{"n_layer": 20, "d_model": 256, "n_experts": 32, "experts_per_token": 2, "d_expert": 128, "d_shared_expert": 320, "activation": "swiglu", "moe_layers": [6, 7, 8, 9, 10, 11, 12, 13, 14, 15, 16, 17, 18, 19], "router_score": "softmax", "normalize_top_k": true, "routed_scale": 1.0, "balance_loss": 0.0106, "balance_bias": false, "n_groups": 4, "groups_per_token": 3, "init_std_router": 0.0163, "lr_router": 0.000377, "n_head": 4, "n_kv_head": 2, "head_dim": 64, "vocab_size": 23445, "norm": "rmsnorm", "norm_place": "pre", "norm_eps": 1e-05, "positions": "rope", "rope_base": 3780.0, "rope_fraction": 1.0, "qk_norm": false, "attn_scale": 0.125, "tie_embeddings": false, "parallel_block": false, "init": "uniform", "init_std_qkv": 0.0354, "init_std_o": 0.0, "init_std_up": 0.0354, "init_std_down": 0.0, "optimizer": "adamw", "lr": 0.00116, "beta1": 0.9, "beta2": 0.99, "weight_decay": 0.0, "lr_head": 0.0036, "warmup_steps": 340, "schedule": "wsd", "decay_fraction": 0.902, "decay_shape": "pow", "final_lr_fraction": 0.05, "batch_tokens": 32768, "seq_len": 256, "doc_mask": true, "z_loss": 0.0001, "train_tokens": 224000000, "steps": 6836, "dataset": "wikipedia_en"}
Below are experts of layer 7 (counted from 0) of a mixture-of-experts language model. Rows are named router (the router's row for the expert), gate (a neuron's input weights, with its number), up (a neuron's input weights, with its number) and show model dimensions 128-255. Each number is 50 + 12 x the weight over its row's rms, rounded and kept within 0 to 99.
After each expert's rows: "gets" lists some tokens that make up at least twice as much of what it gets as of all text; "comes after" lists some tokens at least twice as common just before its tokens as in all text. This comes from a sample of Wikipedia text that the model never trained on. Tokens count by the router's weight.

# expert 8
router:71 37 60 41 48 32 25 60 48 34 54 49 29 66 52 54 45 44 54 28 40 25 50 55 56 50 63 49 64 72 71 59 45 51 50 55 50 71 60 45 37 27 32 42 38 46 64 44 45 30 50 50 69 49 50 32 53 58 45 49 49 65 39 57 41 67 62 35 40 65 50 57 51 57 46 50 45 78 54 47 40 62 51 51 70 55 46 83 63 55 54 67 33 34 34 61 38 56 39 67 71 48 74 40 35 59 33 58 45 75 38 23 41 54 30 35 53 49 39 50 64 46 61 71 41 20 43 35
gate0:37 73 38 48 61 55 59 40 33 47 56 55 34 43 77 44 33 48 45 54 18 62 60 65 54 42 53 67 34 63 49 60 38 52 54 31 50 56 42 43 37 34 43 59 56 32 39 63 49 40 51 45 64 63 39 55 46 53 53 42 64 76 45 37 39 31 53 62 60 57 50 65 44 44 64 58 30 29 60 37 80 51 47 42 68 46 59 58 41 59 51 53 64 62 66 64 48 37 51 55 56 42 56 45 40 47 60 52 29 53 42 57 70 62 65 52 74 47 69 65 62 34 52 42 43 68 70 53
up0:51 62 62 34 43 59 46 54 40 63 36 74 62 54 64 54 66 38 62 82 48 57 29 58 59 59 54 63 70 37 41 43 52 53 42 36 42 38 55 55 80 46 53 63 34 52 54 45 48 62 60 59 50 45 46 74 56 49 52 46 60 38 42 47 53 54 50 54 63 63 48 49 70 53 52 64 52 56 53 43 37 65 61 54 34 49 48 47 61 30 73 50 43 36 58 57 35 39 62 40 55 62 54 45 70 69 45 24 58 49 68 43 48 45 51 54 37 61 46 53 65 57 37 20 53 59 35 60
gets: "2", " K", " T", ":", " P", " M"
comes after: "\n", "\n\n", " (", "\" (", " \"", "–"

# expert 1
router:49 38 66 48 42 55 51 38 46 34 42 57 48 46 49 40 52 47 26 49 57 28 58 46 35 37 58 61 36 57 44 54 58 51 57 51 39 48 25 48 60 52 38 22 60 35 45 32 68 49 28 73 41 67 40 45 54 43 41 57 58 39 35 60 63 50 63 66 39 46 56 45 46 41 49 67 74 50 58 76 60 50 39 33 50 26 40 53 67 40 45 40 29 46 49 62 50 51 55 50 57 64 63 53 66 28 46 36 31 58 49 47 41 65 39 58 57 62 56 47 43 59 62 38 76 47 50 61
gate0:41 58 36 18 62 56 46 52 33 37 41 69 59 46 50 21 30 72 50 43 28 37 57 58 67 34 42 27 37 66 47 51 67 50 61 52 39 41 27 54 58 29 62 52 57 41 54 61 44 54 50 42 62 71 34 47 62 39 61 43 34 47 45 59 65 52 37 43 69 45 38 42 22 52 57 47 59 37 45 44 59 73 49 49 41 67 33 47 43 70 37 53 62 52 57 56 47 41 62 53 44 47 45 51 41 54 30 50 59 44 60 43 42 52 46 35 36 64 79 42 78 54 49 39 40 70 45 69
up0:64 51 48 62 54 68 62 45 50 55 44 82 64 72 54 44 53 56 47 75 43 52 40 72 43 51 63 36 49 49 75 39 44 57 51 64 48 28 69 45 55 58 47 75 50 60 65 36 30 48 37 46 37 65 34 52 47 37 58 62 35 47 39 53 62 63 33 53 72 60 55 61 50 45 46 46 44 51 56 39 48 58 42 58 43 36 53 49 57 39 38 53 60 41 41 49 38 32 40 70 42 29 51 33 26 47 57 57 31 57 69 53 38 52 67 45 57 55 71 62 70 67 26 28 52 41 56 41
gets: " in the", " in", " on the", " at", " at the", " on"
comes after: "2", "1", " He", ", he", " he", " She"

# expert 22
router:50 31 70 70 39 33 35 50 63 70 44 59 42 59 49 52 53 59 40 38 75 42 46 32 53 48 61 45 38 59 56 25 53 24 59 64 53 44 46 67 69 58 58 55 45 55 58 55 42 64 57 54 39 65 55 25 56 46 79 83 56 49 40 44 51 62 41 55 42 48 66 58 58 53 48 39 45 47 51 53 27 41 63 64 64 37 45 65 43 25 49 50 46 49 35 41 42 44 40 22 65 58 62 58 44 67 45 68 36 43 63 70 39 48 38 59 38 73 19 55 61 55 73 42 47 24 56 31
gate0:59 76 42 37 73 53 58 52 83 45 34 57 64 51 44 35 47 30 38 54 64 58 55 39 59 41 39 57 80 66 57 46 51 55 60 43 46 65 47 44 39 36 11 65 61 70 48 42 49 37 57 71 48 34 58 47 47 57 50 57 37 30 48 42 45 63 65 54 27 48 55 75 42 31 47 38 37 39 60 77 53 48 48 55 43 67 35 37 50 56 48 26 40 48 38 63 24 40 39 37 47 60 51 28 52 60 63 43 46 29 58 40 33 50 54 61 53 56 49 55 56 45 37 40 40 35 53 67
up0:54 64 36 47 43 69 40 53 51 72 59 59 61 44 54 56 35 65 51 55 35 60 63 50 63 42 57 73 63 61 58 63 57 23 55 56 50 39 78 63 55 44 43 56 40 52 57 32 61 57 41 78 34 58 60 51 38 57 46 41 42 73 51 31 67 55 45 61 40 49 49 66 41 58 49 49 38 58 23 55 34 44 30 47 63 45 61 39 72 59 67 53 35 40 46 43 63 41 60 44 42 52 45 34 44 46 40 21 41 47 41 50 24 51 40 57 59 40 69 34 51 61 27 43 33 61 50 58
gets: "–", "| ", " | ", " in ", ", ", "."
comes after: "3", "\n", "0", "4", "1", "6"

# expert 23
router:39 52 46 57 41 35 36 43 40 41 46 65 50 58 43 52 39 62 47 43 56 58 63 51 72 68 69 58 29 53 53 37 54 48 48 64 54 39 40 45 55 42 20 35 54 32 40 57 61 47 44 37 64 51 33 35 63 69 42 33 53 48 62 62 25 67 40 58 52 47 53 47 22 56 32 45 46 66 74 59 41 49 50 63 51 72 38 34 47 57 45 43 50 50 52 51 63 60 62 52 44 44 37 57 35 35 58 51 43 43 47 15 35 33 44 69 37 47 66 41 64 67 59 48 51 59 33 43
gate0:39 64 39 58 53 68 59 54 49 52 43 46 55 44 42 51 48 52 40 51 54 44 63 65 71 48 17 63 53 52 48 76 32 55 51 41 62 47 32 51 57 28 62 56 53 27 51 41 63 37 32 58 63 49 46 53 65 59 58 38 44 64 80 65 37 60 55 60 40 40 39 61 40 41 20 45 53 58 45 33 38 46 36 62 39 43 61 46 47 53 33 71 19 36 40 54 52 59 55 50 74 56 51 35 64 69 75 42 49 86 60 54 46 58 61 65 52 35 55 63 52 26 60 40 46 54 53 67
up0:34 47 71 58 53 42 67 57 61 61 44 44 49 40 61 44 46 50 64 46 30 56 46 51 42 53 41 37 45 49 44 59 56 42 72 39 48 59 53 32 56 59 50 47 77 60 45 42 30 69 50 58 56 73 45 27 61 50 39 56 39 46 49 49 53 42 65 76 33 46 58 56 65 48 56 23 33 78 51 58 45 46 58 50 40 58 57 56 63 45 43 53 36 36 54 26 40 35 64 28 57 54 65 42 54 81 66 25 49 56 76 28 74 51 68 42 47 62 62 65 61 50 40 42 21 50 41 37
gets: "\n", " | ", "2", " |", "|", "| "
comes after: "\n", " |", " |  |", " | ", ")", " G"

# expert 29
router:63 67 54 41 36 29 56 63 51 50 56 40 62 56 33 47 35 51 56 44 58 37 46 43 45 57 53 34 58 64 57 42 39 56 56 59 59 44 76 52 41 38 56 60 25 56 34 41 41 48 27 52 49 45 49 42 49 41 49 47 56 46 39 29 52 54 52 34 78 39 66 60 47 52 46 34 44 51 36 68 50 52 70 40 61 49 33 61 58 51 68 23 52 69 55 60 39 44 33 55 39 71 59 52 31 31 44 65 24 72 33 30 45 75 50 48 49 33 43 41 37 45 40 37 30 69 57 53
gate0:35 42 42 47 60 39 57 63 59 65 60 47 68 42 49 66 47 27 67 52 54 49 59 44 39 46 59 64 30 36 58 55 32 43 34 26 46 44 50 47 47 43 30 18 36 26 47 60 54 46 76 50 44 33 52 70 46 37 60 60 52 56 52 59 40 62 54 54 45 48 54 32 48 44 57 51 54 37 62 45 45 30 42 46 76 35 69 38 52 40 40 42 34 55 51 58 38 69 43 55 30 43 63 51 60 53 48 28 55 67 20 46 32 50 63 41 34 46 27 47 49 78 57 58 50 46 39 37
up0:44 64 50 66 28 48 43 31 38 32 42 36 39 51 48 51 33 49 54 53 48 45 47 42 69 52 58 50 48 66 68 54 52 73 57 43 60 42 52 61 67 67 23 72 45 44 55 57 62 56 61 72 47 59 38 27 50 42 64 54 45 41 39 60 61 41 51 41 80 53 51 82 41 43 56 41 61 54 48 68 49 22 76 50 65 44 62 57 49 72 37 36 64 43 57 46 50 26 42 25 47 46 73 57 43 48 41 52 46 64 23 39 34 76 63 31 71 56 44 52 50 65 50 44 36 37 62 45
gets: "\n\n", "1", "2", "\n", "-", "}"
comes after: ".", ", ", " in ", " (", "–", "=="

# expert 6
router:42 50 50 47 63 32 42 69 39 64 62 53 44 61 51 58 45 65 39 43 52 33 69 32 71 56 46 33 79 63 43 53 55 33 61 57 55 56 56 43 62 55 61 70 63 75 44 50 32 47 45 31 53 62 48 44 59 60 58 46 33 48 24 47 51 45 65 63 42 59 60 68 55 66 43 52 60 53 41 67 51 59 62 29 59 66 37 66 42 77 52 47 69 45 56 41 53 59 60 35 70 66 55 52 41 46 58 65 52 59 58 35 24 35 33 46 34 49 50 34 57 78 55 57 49 44 59 23
gate0:36 49 65 38 85 50 58 60 43 44 53 36 49 45 71 25 63 61 54 54 34 52 64 40 36 54 45 49 48 39 38 60 53 34 44 44 42 62 58 36 38 54 64 58 50 48 43 53 48 48 47 48 47 42 31 53 46 47 47 84 35 53 46 48 52 39 44 55 56 56 55 46 62 40 57 52 55 47 27 34 62 56 45 58 41 60 60 55 42 40 52 57 43 39 56 67 38 33 43 49 35 32 49 60 51 25 55 44 80 54 40 55 56 72 43 43 53 55 52 42 53 36 53 56 66 54 38 52
up0:53 59 30 61 44 33 37 68 61 48 75 37 74 64 33 56 61 41 61 56 57 74 64 70 61 54 66 61 39 61 51 65 47 52 51 54 29 60 59 46 22 63 39 59 39 49 33 36 29 35 65 58 33 23 29 24 58 59 67 52 39 53 38 43 47 50 49 49 64 48 48 56 52 69 46 43 59 54 42 56 49 57 78 68 42 54 48 44 59 40 58 26 39 66 68 44 43 37 45 64 38 70 41 53 21 51 43 30 48 58 54 23 51 50 53 36 53 55 36 44 56 54 44 56 54 32 38 50
gets: "\n", "==", "| ", " ==", ": ", "==="
comes after: "\n", "\n\n", "==", "| ", "===", " =="